config.toml
hidden_size = 384
experts_per_token = 6
hidden_act = "quick_gelu"
normalize_top_k = false
positions = "rope"
init_std_o = 0.0
optimizer = "adamw"
beta2 = 0.95
lr_head = 0.00858
schedule = "wsd"
decay_shape = "sqrt"
max_steps = 6882
Below are experts of layer 5 (counted from 0) of a mixture-of-experts language model. Rows are named router (the router's row for the expert), up (a neuron's input weights, with its number), down (a neuron's output weights, with its number) and show model dimensions 192-287. Each number is 200 + 40 x the weight over its row's rms, rounded and kept within 0 to 999.
Before each expert's rows: "raises" lists some tokens whose logits its average output raises strongly, later layers aside. This comes from a sample of Wikipedia text that the model never trained on.

# expert 201
raises: "se", "au", "an", "en"
router,280,158,170,153,196,222,152,265,211,187,231,219,133,244,195,85,247,260,201,223,230,215,186,210,209,195,209,226,188,273,193,219,181,201,245,138,299,214,196,209,208,144,174,156,173,212,174,183,95,223,232,179,208,176,173,206,187,199,151,187,214,198,150,205,203,221,223,170,220,174,205,140,183,220,206,213,134,150,166,207,165,221,218,201,128,177,205,155,197,171,133,229,206,255,180,284
up0,215,128,216,220,188,195,234,169,185,138,232,192,170,231,200,187,140,233,221,241,196,182,82,217,211,168,206,295,240,134,228,258,131,198,235,217,216,208,235,200,237,184,245,181,195,161,223,144,195,208,225,160,239,237,170,223,211,188,245,168,192,173,165,169,148,199,209,213,170,188,209,205,169,115,200,195,124,159,139,163,141,221,155,182,181,172,161,204,187,156,184,161,97,249,226,254
down0,192,166,293,184,215,167,210,194,246,154,150,188,235,181,149,255,119,213,134,184,175,174,164,261,185,294,204,160,183,192,128,251,192,185,197,216,210,197,227,227,148,156,229,251,249,226,199,181,220,235,153,193,244,168,240,218,115,162,221,199,261,90,224,177,193,186,247,174,189,192,108,166,278,208,228,168,199,139,173,173,187,168,200,185,172,175,217,198,154,208,169,190,207,235,278,142
up1,280,158,185,154,193,195,282,182,204,188,181,220,254,213,162,228,241,259,237,246,296,248,225,154,192,126,225,156,161,247,152,203,206,183,215,153,157,131,140,167,245,223,181,261,203,177,229,156,190,201,184,177,257,137,196,176,183,171,207,235,243,209,232,181,176,222,158,144,248,242,192,203,249,224,236,174,211,177,153,160,270,202,180,218,145,205,217,152,282,242,147,237,280,129,246,227
down1,162,181,243,231,188,221,255,257,307,222,224,207,270,165,233,144,194,280,198,249,175,269,210,210,177,152,201,288,141,261,201,179,209,149,193,234,181,282,183,209,166,234,291,168,243,278,193,136,211,215,192,219,162,251,179,230,106,214,203,237,194,173,157,180,236,191,199,196,238,180,161,193,203,217,221,182,196,167,200,187,215,178,228,198,171,242,169,204,182,206,232,193,216,170,190,195
up2,132,204,181,161,244,172,144,226,165,238,193,209,231,189,190,170,190,204,256,175,260,169,185,199,155,199,191,221,183,180,181,201,192,165,239,221,188,122,229,249,260,143,141,137,198,212,225,213,220,239,223,195,190,192,237,188,234,213,272,213,180,155,242,105,167,196,237,137,203,160,246,221,159,163,196,186,172,220,251,204,256,193,246,147,183,181,238,224,158,130,190,232,242,242,135,223
down2,251,250,252,211,219,129,295,273,171,192,187,212,191,223,264,206,125,251,186,279,224,219,148,247,236,153,225,165,198,204,168,277,190,202,145,189,165,269,236,209,156,236,191,205,214,163,246,192,221,168,222,142,227,184,232,226,236,209,154,233,132,195,185,162,174,141,184,162,199,182,227,204,189,219,235,185,183,199,179,200,194,168,294,211,172,200,178,156,99,159,265,194,189,172,234,231
up3,204,201,198,210,235,223,241,210,148,224,216,210,227,180,192,186,174,281,175,176,229,180,175,190,121,199,121,227,233,274,167,210,129,142,255,242,223,165,100,217,155,242,143,156,206,183,261,188,226,154,230,185,178,158,224,283,181,175,201,272,182,192,202,176,258,175,219,242,237,177,191,198,228,146,243,240,192,127,252,244,220,189,233,143,253,185,211,234,262,132,242,233,186,235,133,176
down3,218,222,161,187,172,309,210,177,227,69,219,228,203,242,146,113,185,216,133,241,119,217,182,125,193,102,152,232,217,254,194,186,176,142,168,201,152,143,218,188,206,239,144,189,196,189,141,157,140,166,222,188,215,247,210,170,198,253,169,250,183,169,264,255,178,203,153,239,193,191,194,249,204,227,229,254,189,136,155,175,174,214,167,195,184,259,192,177,220,253,148,218,218,241,220,159
up4,124,238,141,204,187,237,175,175,166,242,243,182,242,194,225,152,200,279,180,259,175,208,221,145,215,138,230,184,154,213,200,290,196,156,216,288,300,170,238,210,263,232,195,109,194,223,217,161,184,212,190,225,214,255,157,178,295,188,215,219,159,195,154,222,217,229,205,146,191,179,199,208,233,133,174,285,136,203,207,179,204,163,167,219,119,196,246,197,161,243,185,263,153,254,235,273
down4,179,228,229,188,289,236,222,173,181,143,206,167,226,218,118,163,130,193,104,184,146,162,217,160,170,202,149,161,226,176,149,161,193,260,199,180,237,168,205,186,209,195,169,218,234,223,288,272,162,253,168,247,214,201,207,258,197,171,196,162,305,299,215,245,171,225,208,178,219,226,218,230,224,283,193,118,162,217,186,191,229,233,246,183,256,240,260,237,197,214,109,223,165,223,86,146
up5,199,238,186,238,240,190,243,206,211,279,214,234,114,254,198,145,250,181,208,80,228,182,228,237,166,194,206,169,209,139,279,237,138,108,173,206,200,106,131,90,196,201,216,213,235,177,218,233,200,222,243,206,156,158,229,179,177,211,166,173,233,149,132,273,167,196,322,122,156,174,166,142,203,162,178,107,200,292,236,215,227,219,240,175,236,155,170,229,215,215,208,153,267,154,140,176
down5,268,210,203,203,148,144,182,196,195,211,177,167,186,150,194,210,188,160,202,244,212,165,195,185,142,222,190,188,220,185,193,218,140,218,260,206,142,219,191,217,232,241,272,210,211,241,140,251,202,178,239,148,198,158,200,160,252,155,240,205,234,270,208,167,188,274,230,183,198,213,180,212,138,130,210,241,174,182,231,201,151,222,184,245,203,207,257,251,150,120,179,243,196,206,321,165
up6,229,237,211,174,268,238,155,277,188,188,227,221,269,142,137,178,216,248,210,152,242,219,192,248,227,131,218,160,215,232,185,256,214,89,112,260,246,103,251,193,176,144,248,157,202,240,167,166,143,277,176,220,229,211,127,235,158,201,195,212,203,204,148,210,203,235,277,156,228,157,234,130,164,219,169,238,177,247,206,228,199,192,213,221,166,190,217,186,205,197,223,224,191,185,211,213
down6,208,234,274,155,252,256,154,212,222,160,171,128,257,139,136,205,202,171,150,188,195,227,189,261,233,215,205,276,220,198,267,195,240,211,215,178,138,147,179,184,232,171,147,189,218,254,245,206,149,217,236,204,160,220,184,221,160,179,175,257,171,210,191,230,145,166,226,238,190,200,203,165,140,173,217,147,165,160,185,165,240,219,289,175,173,196,172,258,231,191,152,192,216,168,236,116
up7,196,189,196,163,248,206,269,155,251,221,242,117,158,237,213,187,129,185,222,146,277,270,183,173,180,213,203,121,254,213,197,199,172,157,204,199,229,64,185,166,122,258,200,175,199,120,195,163,173,204,217,192,225,199,224,260,166,265,215,208,196,243,180,218,200,233,131,173,218,218,234,170,129,236,178,176,78,222,222,271,223,296,211,202,241,141,210,159,235,183,201,242,208,191,175,174
down7,224,140,191,188,228,167,217,206,240,233,188,193,125,217,255,145,192,253,172,165,177,200,251,207,156,207,203,190,197,227,137,90,184,229,185,161,210,202,237,226,231,215,224,237,219,253,116,204,164,224,189,151,189,219,202,227,179,173,203,201,233,257,166,126,166,195,147,218,201,196,220,190,161,189,190,179,246,177,166,167,215,237,177,215,208,162,187,162,187,156,224,148,236,162,302,242
up8,157,187,162,205,186,273,132,203,177,190,194,143,196,225,224,151,217,211,157,207,210,220,188,126,271,214,228,200,187,184,228,253,163,141,244,185,220,188,153,175,205,184,207,150,224,247,157,141,168,219,225,206,207,195,149,271,232,164,199,177,269,181,203,215,229,178,191,213,180,247,197,163,277,162,187,240,180,133,227,249,168,210,230,168,191,182,133,199,168,149,124,208,231,183,197,183
down8,175,136,177,175,151,184,261,242,197,195,194,171,195,174,221,225,124,115,263,233,245,124,197,192,182,230,96,199,203,167,182,248,187,265,239,238,212,199,149,189,243,157,249,181,183,256,200,201,177,284,284,198,180,133,191,260,216,249,159,260,190,179,220,172,170,109,199,170,208,217,183,236,214,98,184,198,184,209,233,202,246,220,216,190,251,163,151,155,161,209,184,243,206,184,127,237
up9,218,271,172,236,154,215,149,178,138,190,198,183,126,174,204,269,242,186,191,287,210,276,228,191,209,128,213,180,225,204,187,202,238,250,221,147,245,141,191,224,255,245,218,169,216,212,142,159,214,183,205,128,181,229,190,166,189,134,168,182,219,217,132,174,147,214,200,187,167,159,202,147,251,190,234,233,240,271,161,284,157,256,223,250,242,144,214,173,212,174,196,174,202,177,242,294
down9,95,186,147,229,208,188,270,221,284,188,186,198,217,248,168,223,214,214,227,163,203,261,181,203,161,148,194,219,229,208,124,139,171,199,260,260,142,230,229,184,211,180,228,162,174,235,136,208,211,220,200,161,266,194,215,173,163,234,201,153,224,211,126,167,259,157,196,155,190,186,240,241,185,243,221,227,205,209,243,262,321,179,135,224,179,155,264,186,161,174,196,193,188,136,198,252
up10,278,205,187,212,192,156,220,177,231,164,142,174,245,180,177,239,140,192,233,203,243,275,181,225,151,225,153,160,259,204,219,128,209,178,199,214,189,167,167,258,188,231,216,221,154,102,215,184,266,220,286,204,194,246,197,325,121,136,278,79,179,233,179,176,145,256,211,213,200,190,230,191,159,290,182,204,137,226,143,205,174,203,230,188,215,189,165,117,195,161,173,251,122,171,280,207
down10,326,164,157,214,192,180,209,197,216,188,247,157,226,235,191,217,147,253,268,232,202,193,237,247,244,169,219,233,186,238,203,210,290,197,244,134,177,236,146,186,256,196,179,135,248,180,162,217,218,188,230,183,224,202,239,218,178,217,210,179,206,234,226,193,171,258,225,183,207,168,228,179,202,141,194,235,212,245,203,228,215,216,132,156,179,227,158,178,210,199,245,162,202,145,188,183

# expert 190
raises: "=", "|", "The", "In", "It", "Al"
router,190,286,125,190,142,228,195,201,211,215,254,202,190,225,205,165,162,259,238,131,230,201,235,222,224,261,238,243,215,201,147,134,199,267,203,197,197,156,195,183,229,180,183,240,271,195,167,194,180,196,165,161,186,218,254,192,215,162,215,214,197,187,184,216,173,243,152,220,167,185,194,144,255,241,238,156,93,173,155,286,193,171,196,194,235,103,225,193,165,213,223,165,198,229,183,198
up0,206,162,216,240,185,177,209,208,293,183,294,223,134,157,193,151,153,231,197,262,189,152,318,215,150,192,217,207,278,198,176,256,251,172,233,211,190,195,221,290,238,153,205,209,210,212,262,218,116,189,265,226,230,202,193,167,254,152,157,265,181,238,147,229,182,240,159,219,240,187,216,251,177,188,194,158,218,173,189,124,249,213,104,296,154,151,167,240,186,145,198,234,258,253,242,167
down0,164,217,230,163,148,182,165,200,248,212,216,207,183,243,284,199,259,146,208,193,146,212,207,235,156,194,211,233,195,243,222,216,198,197,208,175,257,221,225,182,209,197,204,199,256,165,218,152,194,156,182,214,209,208,201,139,191,150,174,194,219,171,234,229,241,200,159,225,202,166,176,233,151,233,215,170,133,193,213,314,196,154,160,113,154,151,147,177,177,152,131,170,239,225,216,164
up1,232,146,192,232,231,195,222,183,293,206,195,220,200,219,208,191,229,302,205,191,218,203,237,236,246,167,187,199,189,232,250,103,305,165,189,267,227,161,214,194,257,251,194,223,271,212,182,216,150,224,192,209,181,236,112,152,213,277,194,185,164,127,164,248,163,219,278,167,221,144,171,176,197,188,224,214,148,166,174,213,122,196,123,105,209,173,241,196,200,175,166,216,192,204,188,237
down1,167,181,265,200,228,189,301,250,148,187,163,263,228,222,166,276,155,183,215,265,168,192,268,212,186,184,196,215,192,193,206,180,183,215,212,150,161,175,276,191,132,234,191,204,144,139,169,261,175,177,231,175,209,216,194,215,223,228,155,239,180,252,226,201,234,160,154,179,203,184,226,145,190,209,284,209,272,240,216,252,141,181,243,216,195,220,154,222,202,179,168,289,228,237,195,236
up2,245,217,227,264,171,146,253,157,214,234,181,189,251,213,154,208,203,212,225,144,208,184,210,170,191,80,205,231,104,188,184,118,211,174,170,256,205,220,199,146,197,210,149,227,141,166,245,189,217,137,169,181,201,173,172,190,195,203,129,163,124,173,165,210,202,196,228,237,253,189,212,167,233,229,180,200,178,223,218,174,292,215,219,116,236,144,197,231,171,277,177,230,247,167,196,183
down2,203,105,228,233,217,195,229,292,231,213,263,234,303,225,204,198,203,236,225,238,204,142,189,188,249,151,261,212,174,263,175,212,200,172,160,243,210,226,160,221,212,198,231,227,265,205,158,201,193,233,210,222,200,215,167,207,229,146,196,204,185,260,190,262,139,243,206,254,273,101,199,263,202,281,219,148,295,189,219,214,157,134,172,233,197,239,188,220,187,288,223,199,205,228,234,223
up3,216,266,168,248,173,170,179,192,172,197,257,87,176,277,187,165,167,271,189,234,195,178,183,156,193,203,178,249,124,182,180,226,197,184,79,208,167,234,165,229,133,200,246,154,244,171,176,242,182,253,216,210,155,212,238,234,155,138,202,174,198,192,216,213,204,179,192,225,205,291,216,142,208,146,192,227,242,258,214,280,187,207,198,197,178,258,196,198,198,204,203,290,187,158,156,203
down3,171,147,190,143,272,180,155,228,299,179,218,205,160,120,152,246,206,287,196,190,218,126,188,166,134,226,248,189,219,156,208,238,219,222,237,205,181,201,190,189,130,258,259,198,234,146,204,207,199,281,193,258,200,268,169,222,180,177,159,215,198,143,108,120,120,117,220,252,222,204,195,149,232,192,160,117,192,213,161,122,235,256,107,251,217,222,231,158,159,148,247,217,160,161,215,213
up4,219,269,128,127,181,141,183,166,189,216,239,150,168,227,203,178,120,254,264,299,191,170,192,178,220,191,221,216,146,197,211,224,207,155,280,286,190,194,199,183,245,242,228,172,199,203,225,229,157,183,137,250,230,227,240,234,266,152,184,220,167,141,138,142,206,161,220,215,294,255,221,127,202,159,262,205,205,279,175,249,219,210,185,214,198,211,191,254,233,204,161,224,222,201,280,189
down4,205,163,256,247,292,195,192,226,231,234,225,189,243,139,100,219,205,192,239,211,230,197,175,175,191,190,142,226,193,239,165,83,260,177,138,234,151,220,246,181,250,194,176,194,219,231,87,228,233,270,139,158,146,169,239,256,204,203,261,183,162,240,182,171,126,255,176,211,201,207,88,240,204,233,202,177,196,192,288,117,202,212,223,227,232,145,245,214,238,177,211,200,245,147,168,161
up5,189,240,191,170,125,179,254,168,210,202,198,175,233,144,193,238,163,178,221,287,241,105,267,185,231,161,147,193,213,190,286,193,161,193,131,187,204,193,231,176,202,239,190,190,190,133,220,202,216,223,243,163,336,133,187,289,142,208,211,187,182,185,158,139,241,179,206,199,208,178,226,228,254,217,220,234,220,233,187,227,261,214,226,213,184,192,134,262,259,178,223,166,94,113,135,228
down5,254,178,103,214,178,136,190,231,148,199,214,181,314,156,112,173,199,219,173,138,283,161,134,259,167,274,156,171,192,90,159,225,181,199,191,201,122,132,259,181,189,198,207,176,181,247,172,210,183,218,135,192,243,180,223,165,177,195,148,182,148,204,122,195,181,152,183,180,253,207,172,219,258,247,124,220,181,271,211,197,240,165,199,235,124,197,274,161,209,174,200,205,167,189,191,199
up6,201,281,159,273,215,100,186,151,254,192,194,143,234,175,228,214,167,183,225,156,207,194,209,166,192,162,216,191,200,232,223,245,236,238,161,243,214,156,207,213,191,186,208,205,270,203,203,239,147,214,225,278,215,218,199,171,141,183,173,235,200,217,211,187,178,284,248,137,191,148,166,166,190,180,222,200,212,172,214,201,180,162,77,149,162,192,239,251,219,183,273,219,249,189,268,206
down6,209,207,259,171,165,203,220,172,170,244,208,149,224,192,251,242,144,229,162,197,253,179,199,214,263,220,246,229,220,156,188,177,151,161,209,222,183,198,178,194,225,200,152,211,209,179,94,214,197,183,171,242,161,171,289,200,246,240,141,167,187,106,185,207,178,134,158,239,207,230,157,140,190,161,236,161,167,189,275,192,240,167,215,171,201,276,195,197,249,161,157,167,173,177,134,245
up7,193,236,209,238,178,195,151,203,195,180,130,243,150,260,207,183,241,105,211,189,180,198,136,224,245,219,144,188,240,207,211,207,271,212,88,212,224,225,198,264,148,227,177,241,132,232,162,152,248,256,165,176,163,187,213,183,97,186,157,182,194,283,178,189,234,92,228,197,174,216,252,264,243,136,170,196,167,139,215,229,189,242,174,222,158,203,241,228,177,207,218,176,245,197,130,198
down7,189,248,178,158,184,191,179,196,182,259,162,201,184,238,209,190,118,174,216,146,220,213,201,238,193,203,220,236,205,145,235,150,180,262,254,253,129,224,162,199,242,207,179,229,226,221,212,239,184,223,216,241,216,227,203,163,257,150,118,263,219,185,168,264,235,284,200,233,179,248,179,132,135,194,193,101,170,197,226,167,221,189,228,256,188,179,167,269,179,203,219,204,161,189,207,180
up8,197,146,142,213,155,200,190,155,221,174,205,209,227,157,158,180,203,176,196,102,172,149,172,235,229,177,194,164,201,184,177,151,175,208,248,228,220,255,132,196,194,216,228,211,181,150,229,182,203,164,298,224,266,170,65,187,223,142,175,211,190,290,203,176,212,218,210,217,193,122,220,158,282,155,214,140,218,197,130,197,255,224,187,179,216,227,289,180,202,223,149,219,111,132,159,152
down8,241,201,198,271,234,178,248,188,235,230,189,194,179,270,208,230,235,213,198,151,216,184,222,192,204,229,258,186,165,140,301,186,236,191,177,158,141,223,195,295,218,234,192,252,219,203,199,197,227,256,220,198,206,165,175,229,215,196,217,195,272,176,140,235,202,171,302,252,250,228,195,229,160,164,131,114,227,172,294,206,124,134,170,238,237,189,253,212,214,234,216,190,263,240,237,202
up9,259,251,230,227,179,243,175,238,207,209,197,194,178,209,201,235,197,98,238,191,195,177,249,208,220,151,156,204,204,282,211,212,239,236,209,212,196,306,211,251,163,226,156,190,194,183,191,161,217,237,174,150,262,190,227,222,169,155,243,229,184,250,216,156,134,232,192,155,195,167,190,224,188,125,200,189,197,123,247,179,253,179,205,246,151,199,180,108,147,193,239,188,98,198,154,208
down9,200,242,265,177,259,182,189,229,228,217,195,182,166,206,265,190,139,167,230,229,235,193,135,204,195,220,192,252,132,257,208,168,155,251,188,161,230,205,196,186,274,240,151,191,146,146,247,287,174,219,130,219,225,178,138,210,204,214,167,230,214,212,158,244,244,213,190,280,215,251,210,194,204,120,135,210,175,188,185,271,224,162,210,199,205,206,189,233,211,136,219,201,214,219,223,215
up10,282,178,202,243,179,186,172,234,149,235,157,182,228,229,192,174,207,201,208,188,261,168,170,251,172,180,160,170,182,220,202,205,246,260,182,241,208,208,269,181,214,132,187,220,195,115,190,147,238,196,257,182,183,178,224,331,211,258,187,142,242,162,221,263,198,204,154,196,227,125,139,191,213,167,180,204,219,153,195,123,163,255,161,190,172,197,148,284,208,228,256,227,230,219,187,234
down10,64,186,189,235,219,207,179,121,212,198,202,231,195,263,319,246,200,188,189,156,183,220,148,247,168,188,271,250,215,189,196,179,205,237,222,238,172,117,308,191,163,162,230,188,238,83,196,149,200,171,288,223,220,145,107,150,217,231,140,211,227,236,259,227,240,197,116,242,226,217,233,178,201,193,176,318,255,221,224,222,194,156,159,196,229,247,224,164,173,164,175,270,205,192,205,210

# expert 45
raises: " therefore", " transl", "rum", "zon"
router,214,195,178,157,208,246,218,245,245,182,177,191,190,206,181,187,170,260,146,243,274,198,234,245,183,180,182,184,220,223,190,202,172,159,206,224,230,194,287,211,204,126,217,100,187,165,153,253,122,211,241,170,229,238,194,223,183,203,149,270,203,112,152,221,171,166,255,229,269,184,212,164,197,233,232,243,175,172,215,239,191,195,234,227,160,168,207,172,194,241,119,189,191,254,232,237
up0,205,196,212,212,215,192,232,194,215,172,242,215,177,131,139,138,204,209,165,186,187,198,240,242,213,268,191,189,194,259,132,280,120,211,120,201,194,184,217,213,268,217,169,218,243,232,204,165,140,286,197,199,256,99,179,171,214,112,180,225,170,185,179,194,212,195,270,169,196,228,223,210,198,228,213,210,252,169,210,203,164,238,100,264,221,197,177,203,264,139,140,243,213,206,168,229
down0,107,210,193,170,241,202,195,198,161,214,187,249,240,254,198,169,234,251,179,169,168,184,232,267,242,185,187,250,164,215,272,262,162,199,160,198,222,166,188,124,148,221,213,202,231,201,210,201,152,139,241,189,189,200,198,174,203,220,196,136,228,259,226,154,167,181,250,247,230,155,201,224,186,132,192,236,241,197,207,173,267,232,134,189,256,206,176,88,140,200,215,184,256,139,128,229
up1,246,177,184,90,206,149,222,106,270,271,251,199,235,192,293,155,153,180,244,156,157,286,243,246,149,194,225,216,213,206,221,184,190,204,154,287,298,131,262,248,215,201,160,126,197,185,239,194,241,227,266,152,223,175,232,169,159,130,203,178,246,182,179,210,177,222,254,220,201,218,203,176,204,239,200,195,214,133,213,205,236,252,191,259,186,220,240,224,171,280,221,303,208,268,202,222
down1,173,172,234,257,191,278,235,119,262,243,260,215,146,215,180,188,197,172,202,231,218,129,235,198,223,222,143,254,83,241,218,208,187,245,237,200,208,214,143,207,162,210,242,255,256,248,137,195,130,171,232,145,200,201,157,192,199,267,175,244,178,214,238,239,179,212,176,227,195,116,159,197,247,227,195,257,116,182,250,169,190,180,179,190,195,243,214,199,242,181,118,219,208,157,251,250
up2,165,258,202,151,261,268,160,234,222,207,227,177,169,175,167,162,250,193,163,213,276,227,169,188,144,207,171,238,141,225,220,239,163,234,241,251,186,133,239,161,197,172,202,180,246,205,171,243,140,199,216,235,260,208,227,280,239,153,211,170,161,104,165,212,209,110,221,171,253,183,190,171,146,225,237,272,159,196,184,191,196,266,131,231,146,192,124,209,204,257,177,238,203,227,199,219
down2,182,130,254,221,109,229,204,175,272,189,161,147,112,225,130,224,180,223,133,179,222,152,220,241,182,171,168,203,150,230,181,121,189,179,197,216,198,155,215,252,195,197,134,172,207,225,295,223,232,148,129,203,228,205,186,245,157,232,190,192,248,105,196,202,120,190,266,247,194,228,164,186,209,190,203,192,168,283,181,149,144,202,228,176,169,266,173,165,197,134,184,243,257,152,296,256
up3,166,238,189,180,122,202,138,219,271,175,197,196,185,217,204,200,130,158,210,211,177,214,161,244,161,222,128,136,243,165,207,192,187,161,199,206,208,190,209,239,255,131,194,139,177,234,168,223,212,199,184,155,171,145,274,187,164,258,223,211,192,175,240,178,221,116,214,264,209,213,225,219,165,165,198,205,272,177,251,227,198,248,172,271,177,133,270,282,175,226,224,190,152,230,217,198
down3,139,209,135,297,156,213,171,205,202,214,255,262,180,152,268,148,225,246,192,205,244,203,228,131,250,138,191,230,238,180,152,261,217,203,233,220,212,188,262,239,214,215,233,188,232,214,129,210,167,144,177,175,239,186,239,246,182,252,181,192,222,225,226,200,97,180,187,234,212,158,192,218,174,148,214,282,223,205,211,196,213,267,175,181,231,173,163,105,250,83,208,268,172,212,193,193
up4,160,245,157,109,231,193,215,154,218,238,144,130,192,247,250,155,221,266,151,212,223,169,213,162,191,211,221,198,255,180,185,159,232,233,190,221,159,268,163,225,204,162,236,232,190,223,255,195,163,208,225,164,233,229,148,256,151,192,257,177,209,214,200,193,123,217,209,228,209,140,233,163,214,214,203,174,191,193,200,271,180,202,173,271,103,171,255,185,200,165,179,195,223,231,306,224
down4,253,158,155,217,241,229,232,157,281,161,159,264,170,248,181,215,173,236,242,258,196,173,211,262,210,223,168,190,231,214,204,145,189,172,97,147,155,116,218,184,192,177,258,170,174,208,222,213,244,172,189,185,188,194,227,186,239,186,275,226,209,129,165,191,253,171,194,199,198,189,168,244,199,190,209,271,308,175,181,161,135,131,186,225,226,164,152,160,264,164,259,192,184,200,184,173
up5,194,151,217,224,270,209,210,151,162,209,143,212,183,202,239,172,186,229,248,205,302,258,164,183,210,224,183,176,198,133,211,220,126,266,244,225,172,187,217,261,191,220,176,172,183,165,166,154,210,253,176,170,211,267,199,240,192,280,201,198,201,230,146,246,163,197,213,216,255,228,155,160,156,183,232,250,149,293,223,212,195,226,138,238,226,181,232,170,123,168,156,236,210,291,177,307
down5,133,172,229,267,122,175,202,225,148,196,206,314,232,239,190,157,157,149,235,171,248,125,226,226,261,175,190,206,121,291,177,248,226,247,128,76,212,166,231,174,186,151,181,190,224,236,202,285,152,176,233,176,181,178,218,233,261,272,176,119,271,164,154,176,188,187,274,192,210,199,209,227,198,186,191,214,163,221,245,159,241,211,212,240,219,159,228,177,220,128,197,208,253,174,202,220
up6,218,212,210,147,191,232,170,193,221,253,205,205,205,194,89,210,170,230,255,204,251,153,193,186,140,154,189,152,268,117,209,153,194,235,253,237,234,110,214,138,296,171,215,186,253,221,160,203,220,183,249,186,256,175,198,198,235,126,250,219,223,217,209,216,147,163,275,200,214,110,187,222,185,163,231,170,247,208,222,226,141,185,207,220,170,180,196,260,169,265,201,169,227,245,187,181
down6,214,155,179,223,237,141,218,182,203,157,216,190,296,147,230,178,276,200,134,197,172,262,150,180,178,199,194,238,247,286,201,219,258,176,252,186,178,211,184,247,293,268,216,218,217,174,151,200,161,122,187,167,180,199,164,284,184,235,232,218,199,222,223,188,204,225,243,220,191,185,228,184,204,154,203,237,175,245,228,267,248,217,295,255,196,186,184,247,212,170,190,202,196,215,204,181
up7,304,174,189,238,275,142,251,147,259,225,211,216,190,185,192,212,209,176,174,149,157,141,85,207,207,171,207,181,260,206,145,158,168,135,235,228,190,218,232,184,154,230,185,184,199,213,217,159,225,113,233,214,257,259,194,194,177,228,198,184,327,73,189,163,216,241,200,225,212,243,338,192,255,142,235,190,247,290,287,168,92,187,203,207,214,173,180,193,244,167,148,173,275,146,205,204
down7,207,177,227,206,252,171,211,257,199,236,232,229,240,262,267,184,230,170,120,187,183,180,176,168,230,165,220,156,229,177,218,230,158,237,228,219,217,153,246,169,165,215,251,202,172,239,206,150,207,189,152,222,254,157,118,203,129,182,218,182,242,248,214,163,219,181,194,251,183,152,278,194,255,248,173,165,223,192,148,125,148,196,146,174,172,132,233,200,253,193,184,219,247,194,167,203
up8,220,280,234,225,240,236,206,168,212,185,229,149,118,237,235,203,233,245,193,242,247,218,190,217,209,187,192,199,225,220,182,240,120,235,258,181,131,231,132,117,244,154,123,220,163,206,200,150,182,216,191,175,198,230,147,206,117,208,159,223,268,206,181,150,230,163,171,276,168,192,203,204,281,205,186,222,239,226,183,212,202,125,212,241,165,217,152,278,193,189,151,155,156,150,179,238
down8,138,240,205,234,279,67,151,207,125,196,215,215,192,205,179,225,267,227,153,170,168,233,182,185,221,235,170,186,215,186,245,221,208,223,215,271,227,206,132,175,228,282,187,231,232,216,209,217,226,176,193,303,221,204,256,156,190,190,209,184,168,197,204,155,252,219,206,114,190,184,106,167,197,231,180,185,205,197,164,203,261,192,238,165,223,180,211,149,125,193,188,241,213,154,191,216
up9,244,169,167,188,282,232,178,210,275,203,186,172,236,211,167,122,171,157,134,185,250,200,258,207,174,120,242,161,221,249,270,182,155,184,218,155,192,196,161,168,258,181,133,235,218,244,220,134,190,130,261,222,194,156,255,209,217,220,253,183,180,242,213,234,104,143,215,170,174,185,169,220,183,178,215,207,205,239,243,216,242,225,254,210,182,228,170,218,194,158,235,252,211,146,166,263
down9,198,188,268,158,133,198,225,186,233,205,288,190,162,135,171,119,179,216,196,250,178,174,161,225,209,197,182,172,195,134,265,232,205,180,159,194,207,167,213,245,191,265,207,180,304,178,276,219,220,235,150,147,232,217,196,208,209,241,273,206,180,142,151,203,241,135,196,237,138,212,146,258,95,144,263,235,172,253,237,197,204,217,220,223,225,280,208,210,166,224,235,202,233,157,189,170
up10,211,191,209,144,152,186,247,157,166,184,213,179,190,252,130,234,246,197,242,242,208,210,151,274,167,236,174,270,226,185,232,181,238,193,238,200,219,155,162,189,211,222,235,93,224,153,227,208,176,182,247,230,241,232,131,191,238,163,166,238,219,197,195,237,250,192,208,287,246,160,199,145,176,181,158,182,154,166,213,208,231,219,189,262,211,170,208,247,263,114,209,152,257,192,114,190
down10,268,172,151,235,235,222,211,234,238,237,214,251,210,298,145,186,252,196,211,167,217,216,247,237,155,220,187,275,276,169,227,198,248,165,209,206,151,162,217,255,187,225,237,266,240,153,201,174,234,170,157,106,146,200,233,245,198,143,203,205,232,148,272,213,135,255,234,194,179,251,181,163,288,187,154,211,208,161,197,161,190,181,267,205,227,244,212,175,167,213,241,232,253,135,222,159